Experts of a small language model: width 160, 192 squared ReLU neurons an expert.
Below are experts of layer 10 (counted from 0) of a mixture-of-experts language model. Rows are named router (the router's row for the expert), up (a neuron's input weights, with its number) and show model dimensions 0-159. Each number is 128 + 32 x the weight over its row's rms, rounded and kept within 0 to 255. Numbers have three digits each.
After each expert's rows: "gets" lists some tokens that make up at least twice as much of what it gets as of all text. This comes from a sample of Wikipedia text that the model never trained on. Tokens count by the router's weight.

# expert 10
router:124157103110120133161068131169132123140181171102107130044075048155165141139163164135074166127153123141133108147090182042127112161148098176116140150147103153150096096097157139170139128102178119085142132127111125143135098082145094133138112136100135170100088151110098109116189155129083136132144117139169117186131116086101096130178147135175125178110063166172158151117170162158089102103146130122132166132100134161142153177056100121134130164198126083120132199127170128206076103096105143
up0:094129111111203083138098140061107142151112064101090105103153072083124144085145154151179117055175166163139110124082137105157116082148131152094179140111168135137145102144157117140132150111113174125105084176109122130139163109177100100162060162191104177159108151126126167122141131168087068167110195152121117124201094104119134131140064113127123145170133120137089056092104107167097119157115140093082130129140074168099128181142130147138146154144178198116124144163161134149170078088137112
up1:137129116137170114132061068175062087166164140078132198159153103116083103207122180108116130200137116167118159144103195105146098112099095156160109098114144121072094109126157156109071110067165161120182141125123144161135092200138153171136143134114124098096104136106116099141104151159099124147108124165089172076172204106112138107170133132115102130069131178142132188103168139089144163111113132101152154140072129107163164103146102093134129097175113190073142160145123139150136108099131165
gets: ",", ".", "s,", "e,", "s.", " that"

# expert 19
router:153145091126145123159090129162105075065105176086131088129096149164080122104126058123102139133130127087106125126082124147199140211130166163102128120156079097145114146139136157139098146167089173115179192141144153148127129144104096221156121137087118133131157081121115115076154134168055150128159146105193095182158136120094109157074137189114135155128097163116131143125210109110133123194125134120185138163084084132115103128121111123119179114123182144109130153045091120116148138111092091
up0:129147100132127170127094150114079062131153103127128127128096194121089127059127126125129102132126105159141125127124141097149116123110116193168127091131158151067083170162134168179125186170033159145135043122092119114111086071084107144099163174157136060115106117101134123130128138173112152113173151123150124159102092115086138124113143170115113163124164175126127132067101099161150145192132168096126151135147096168085087133108125175145136069218091117123139092092074171074139159115087151
up1:137104141107075146119098136164122127159152118088146162107118100116134037138123098156108123142202144150136117128123170117131151163187123130079169150179162112108095130141159085126137133134128125089199099157159106108171122099062176122147103193090133093166122103159140166136092092161131139142092157122131174048095142060125165108119143150132145204168151121073118108110050177142176109143128169115168098095077131131134125152150103149127075089169071093092117159144064093118171075122117145
gets: " S", " B", " M", " L", " K", " D"

# expert 11
router:090148131134121105189098105138130052134155184164102129100154052086129100118193120134123137119129021139138131105136090115135158102142152112142117167120125119146139129091138159132129063090076163125122190111144124195093098124093106087143156126130124126114136161065135063129140135198118144166101134099155104148105099105146092141169098149125111133119100160187164089141094132157088178092166113109174142147157078138124108094125139162130123136176148066105102188080125148197220138166122095
up0:085162142068168142180185089111139143126143200092135117118137165123059156080167101167144196152119064062112135144112107158119158113142110169091152107073109140193133116144129201134085143055139161142153180130146123158076107152084136124115161105151148116091137116111139164091151106095205117144179115129131148192077121166139142122148082104151162128147140138139161154135208105103134151130123156086140098071089132157189120164085124169117136120152119103105180163112110142183152149104133130
up1:091176124123133130162168093189107045121114207146047115095183124146160119123134153091078136145156182150157090167144086175087136094131137104118154201148155121141190137036126137124112130119183147123089129109145129156080121170070122156176111129141193102074146107114165181111117172112137175103157132152057123095091154081196125148132137109132151171087109129164146190138133159088155093143122155123126142153165119147123114155097154105133143143097148153136106085060128151132124124117140125
gets: " he", " that", " He", " it", " which", " It"

# expert 15
router:140150123200130099169160151099102155127106135103051145082104152160074151121120144102108078106105118112135127132049127144127145128159112139113108113152097171124030094134129095102159127070132139110136156114147150141153122155137129158082146126215118148106125111147187133066243208150096135111138170130141120197135138129119130145148099154178090140106158111111113119073194166144108207121090159133148127135150123116119159190161120099149126081144158121108093198122155150101159117142127102
up0:134122135067140098117147124127134117124092146120094162086105169101076100121172127146158049122077151097104124096096117134126098160141178164145088162111089109149121111139117141156095097119094122131110132087100165090129147171110123095106156117150082143095160151189130146156159151123132154128113112125136095121154137071067019162111139094146080122126068156081144120086165118106067179066106137112164097126148124106065141131204078120155085076196089186133139152120156079088135054127125145
up1:142169104115152078143051115094095140134175082107104104087071131120144152106109126119080176123105092086117149185146099117119139114144092129161134183130106122158147160146102134134123154126051080092134116159181138157083102155145127129225152135169104153132133150111145120115116124141131124174097108128124163132126080159165126172031173180103111073143159148104123100046136124153090182118139107166167105181116108136100143219182136087153104123168141159103136171069113109113099153091142155
gets: " |", " 0", "–0", "–2", "|", "C"

# expert 12
router:096131143085092131123056112167131099129086118121119129128137044158098075086177067074069123183194135115130157056116090118137123102085055113142100130096124165103136171130114249148145148053162144122078144130141113125108137083166170180129119127146138107115106061114107157149169154080068108141162124145128152112106107135123109108078154147147126118166141148167146106074119115106123120125088199157128129106162149123130124131126122186128126136151134069140171192143137097165137131147118127
up0:146170101112077093100124143163113077116063140152107188123123163186082151144107105104110100086109141134155122091105142127143139168164153206146133130143117111076138118157121133174185078113174129105119073132113119118078150079143135104163113113059131070137172188118138097127159173122109149148142185174200120057124158144089125120175169103094122105124110144196170092164097129128106112019157179155109174158107125133128164112112145137128128102122163149130088121158080149151146090142124184
up1:073156126163155127122138129162142118092117087075113107039122112192115132100154142140112105122154110115123160136110150132087118107180121126162123189184163104097138154161085194151102067075109119090157135081159091091110097127147122093070047107184155157136066113131139154106147116129187072143181123134139097140083165115116146096107112103096134126128085213161140130132151097083097146105072130135110179172124162130160130140142051113130135095178099101118109148148210131150161105128141094
gets: "s", "es", " |", "ers", "us", "ies"

# expert 14
router:122168120088063152141097102148139150101157094112164112069128141164130075135096116119118172090158159111104132080154088095133131114097088201145128124126131176150116114091129119165145118151077106172140131135132091152151128111147117124169196096094087083141188163092134144123164167113157084121096126157172125094140107121118124095124108138136096080112110174137132142158058162096154123141129167120052154104122062133111099130135040116098119037097126175095098109162036140204138131069129121
up0:133113120146146118136121148111094173155092184116109101134078154103168198094144140144037120123104160132152147125069128113090116158120180119178124108129097172115110124135124136179094117073101135118158176169136142118135139116138098077145148121132124134147096091179089104115126073130149082107148176174113180202161146169093156128080094151149089101084158185148122162194144212112139139076184164130083105128118123123169073107174146191149129143167109186098177100141109129159123088097154168
up1:155209112105152155161133182110147098119137146078167149112110129159112152158116132129121198162127144144131188113124095134117167186094140176156118153139133170117155132116149172099134141165099108145104136166103133156142181089082167107115160072108162125115112150103116099099113223127153157157086149120136155085090124175163117150139092176118161086096137134123063167102101223084107109175120163069122145148144096112092088102148113167139149134087100161159153092174163174147127054055129109
gets: " of", " the", " in", " a", " with", " and"

# expert 7
router:139081127112082196136105216139054152159116171120099143151126150110119144144169038059103171080099080073136141123134160125151128143148077172115144128120103136167105143074141147144094128095142096154106133143154127160169122041161153155175084099217124086106132150125077103110166132113150118075101134137137135086153119122147110123106110164120130131158150192152083188102151108154087152058151074142161109151136130158145123176159100145134142117092145176123111155119158129160188147105128093
up0:116104138132089177145103129082084143047176108184081186144085174115124166085115082116100071140108083101146173099160082125116113111146117143094193118148113128108108088155096153101086131103117106110135189095149140109101128124156161125097149105151110132116142115111110202148107118108147154167118104105089178117138103115096126098135135140115170173165104115158171190116102110118115099065146177119174110133118110141124070132162124145028098182083174116073145159125134173087217098130113094
up1:094112147107154139143106119164105115150102132139148116091084150134130081090164079128099146108151096144093087163160099176116166162137134180109132070121078154103123097094167135062123112107130135089181109208106090145110111110158078181218085126181125117092157173113094167157168130165189083088140089115107102117155151179131102166105055093173095185047143153109105138118184110075114105145101105095082133164145097178121117096089116132140137144156145122135134145133131105122161063159126109
gets: "-", "|", "\n", " |", ".", "="

# expert 2
router:116081046123138091139096196085130116141100165131145020120133101084095072159174106113077096112114086130147132091142154112139195102082137123115138135089116152124124150143160163141140102106137121074084132106134070119132059073152106188152160131126108142086191103150128118118124098145147128067106138103134095132106114114090144194165103159124096101108125099174141137170115154068155122127094195126121163105119177149121108104106168162143206126122184092120133110105111112142147112058148067
up0:173155153203106132155164083118164135130173140044152143113147148107101086222055120167149128127135138158129128037150131133122109171095134099120143144100169127112047139085163156125166150146099133131131130136116111134117061119109119160150118076100165145122147114128171117161066134162058171099110176157090178165124145124106104110127129134133083106153092108146126112132137132167132045097093195085071126088136172142150113158110091112095114138161185121174187091149122139097135122113162119
up1:168142189148107069116151128186198121094054106143131150105148066159088123149154147049131181146164108102176088132122141132120138123042107169107167092148095111132180112139162168172103102123167132137121135078150153134136133124160125144144116163173147126124134118073159102103074176042128117108114077114084109160135171105131175131140064126117115063142121129163127144151114199076137147101121098150160149105204118120151130093148114090149095123168113138123118143051096157155107116108108166
gets: " was", " is", " were", " are", "o", " be"

# expert 18
router:072128127093095178161096172062127165132133150062101125120139028110081100127096105133149159159131130139116145133150161099121180129070107158070122096119109144127159093137146130107103162125193121109099077144126160140059119154163110125123170124117031076134109072176169084144163162127129100158107137143104174166125103111153085117116089192107103090122126110159165165093182209107123107100128181158153120135164178118131066111148103097096125087171166133110123140107127138147175134118104108
up0:169128124117115136147129133129133058126139097127115146102118106123143072144114155127133131145116153082053107113107128149157213154134127182098076138092126169172146114161162137103119169116155138068107130120125145104104127195163078161145202104109141095157102076150069083144185085178150112093089138137143137127190133168196126115158097128096127139095069113152131113132111147164144155058174114104130125087168204189116166117101184096137129064081120178120142126130120170148148136112073070
up1:071134138068124166146138165134108157122105099109076158100137145184089104058068075104153151130117112139150110179108145099171066140103121167156130195124099094118177107146065160144133136191113127051198119123097129121153148110179092121150115095136102085131156106097100156028149094090137125108143092163122150175080092153106136143144137058125171125126150192128154082092158111142149101144198178131134128140119208131153120151168123116117154186102128135132132144111109151142149141123115090
gets: " as", " of", " by", " with", " to", " for"

# expert 8
router:123122113128107157135145143232143161124082119116096140137153106129149133073170127128130123099134128146149148125088110064127171214154105143136104110097157146157112163113166144149128070133118140090172130144166156104066161143152031170146197124121112118154119136155170102072101138148098133138126085150129149112189154107147176137119161115143121086131133207149120116147073165104132121125115116085081107136155095152087075139133118073018192096076144115141136096145138116065124131154128073
up0:129068169150136106143119090138085161093191128150126124090152116096118136094084094195112145114090121124156151127152127127114058156170135201083126113092120183147117132044130123178141095104094094133165089012144187154083128137119068111072118155159126188138125111182140156130117165148154099111086145170119119130099113135100098155100083175136118144190170155142184109088061121176175151123146093132090124103152130162103092082090121130104146144124177131155128147131099119124174147118141147
up1:077178173126129160121134119085092179115102126140153161133157089130117150134090183124135126111113082095139088102104178092181100117022210117160115164097109125177106169132127116149096111123122155112140103162155091118065113170119096146115168103151162147116093117120189110147075080189117097168139157113126121155107089112173071086181133130081137150164177161161152122097193099111117123135115132141089126067117173094108066107110110141126173148159147150174106191090086141123107074117116106
gets: "\n", " 0", " ", " of", " $", " 1"

# expert 13
router:120168139157177139140153120136041132115120123103126139079160131104132152095161132156100113137100179098135142119125116140137122197119109174089066129135087114162097123115123104129045131098139178113111182069123171131142108117131099126122126137135123176117139147119148087138105141097147013105101108145122162135126156137071217164151106135146113115097116123163067159121160131137103121121124169158126160136136080147121171189160119123142128095125240062112046137075179159153180115122099114
up0:097158107071105133143101176114127138088093143112138175139131194170105115169142123126153108175141130107179209127139123151129137109148070154125113068094094116115135146163159073146099116126066103120089194122151159142164106134126056098134101175126135097140120157112137137147138124163119145146116107176120117151152107134076149084131128141145080174171130089082034049168161207104115071075176092147090161134080097158104116148125118144137107101130123136102093178194164113105102104160082137
up1:127108120098170174170125155117127125126162110170110163112206137091129089150098128109158139111160178151191122167154079094131129101117150145130066148143148133121128145166104130128156161118106166139136112097125083158156107150108118137137150159102126152136166111123191137197178133147097141044143061124126080122168145094136158153115160139153128138124088166164108158169044162167101058110172189123109118135056089165121101164142077126124163083107123182163136143097149125108073104153141026
gets: "an", "ar", "h", "u", "i", "ia"

# expert 21
router:090115118112177093151049125094119157112149082158112148115119156105049072149116109158147111164143139145149122144139123109172101142097112175133126142135080136179125139137092105154152081114137110119142157082089119131142109033176104118154158145165169142102106081160069189118135152122129008127115156162179127070094100115133174117091114124147102129115126124138131169142185137089108134111154132146209160153104135048061141118123138157121100137148160114093158171135099143113139108159077059
up0:123119111156103104146125174126088139110086139170141099112139099095080097106196193148155110154143128118140137057086109118172096135147100175132148108175115122207121171132133117136160179122148169092110104148157143127130112106132103105215143178139101080143152133186117098053180154173152088087143122181114120160066125126192102090131111093131170142078139106120150097115162178150168098121130146116126126138146098121171092133160134124170133107162225114158109122110102136117098176145070047
up1:141097162125199129113155156151094179181154112147145116109150081150126090128120077058106130155143139160159081088077166102107091150123125125099069169145098182089131124132141123105126116131143140123151091110133168173075132076135175144048094137167088087149101147108142154160125212088154128177103183135121093161155063178137129094167120098106106095131155136116123117132203077145093149117108108122114142119128207154137103116163132132102189127044136154085141182128113155123121151114135192
gets: "a", "in", "on", "e", "an", "i"

# expert 20
router:116037128157056184122148123125115154150164122124162064101105186105143141124127102156151144134145161094113171123070136110127134096141058148068121097125147093108107199097152110116115117108153094154104152153132135123070146131151110164145103109130150094056143070088104158126141118105127122140102146113116125088255171109121119139131085101174107114150145131098113129160113138064149127111129098104076129130094092129129164203214104151120199089166146110101119132099052108133149124129128118
up0:175128122026145080133116101081176083129166153099158091112110140117160092110199145177158136096140129135162126121115097079144125103088165128066108118107109137132168124129167119118124095087133131171104104103150093110090182080151085167132102119109172129147126138100157103106098160120108104172089131099136185132104143100131152127107172172112130104128221113182095079172131171090129125171123168156090138165120068110121104183168068129128134176155143105155105146068116086092196165120068137
up1:111149102190140149150153097092142104139105124178122096084130098161153209114165095102165167141117164132111145113143144138121126138151142120174102129076170152197117133162123166138117104180153040088177156176191120139090181155120101182156130084149136093172066122179091170093068122127071083123164163121081128085152126051138104103151116121145110134174161163102133137103091137109133127115120143139069158156123122072126101104184130101169133075179136124121168161105117146177095139096103096
gets: ":", "\n", "-", "′", ";", " /"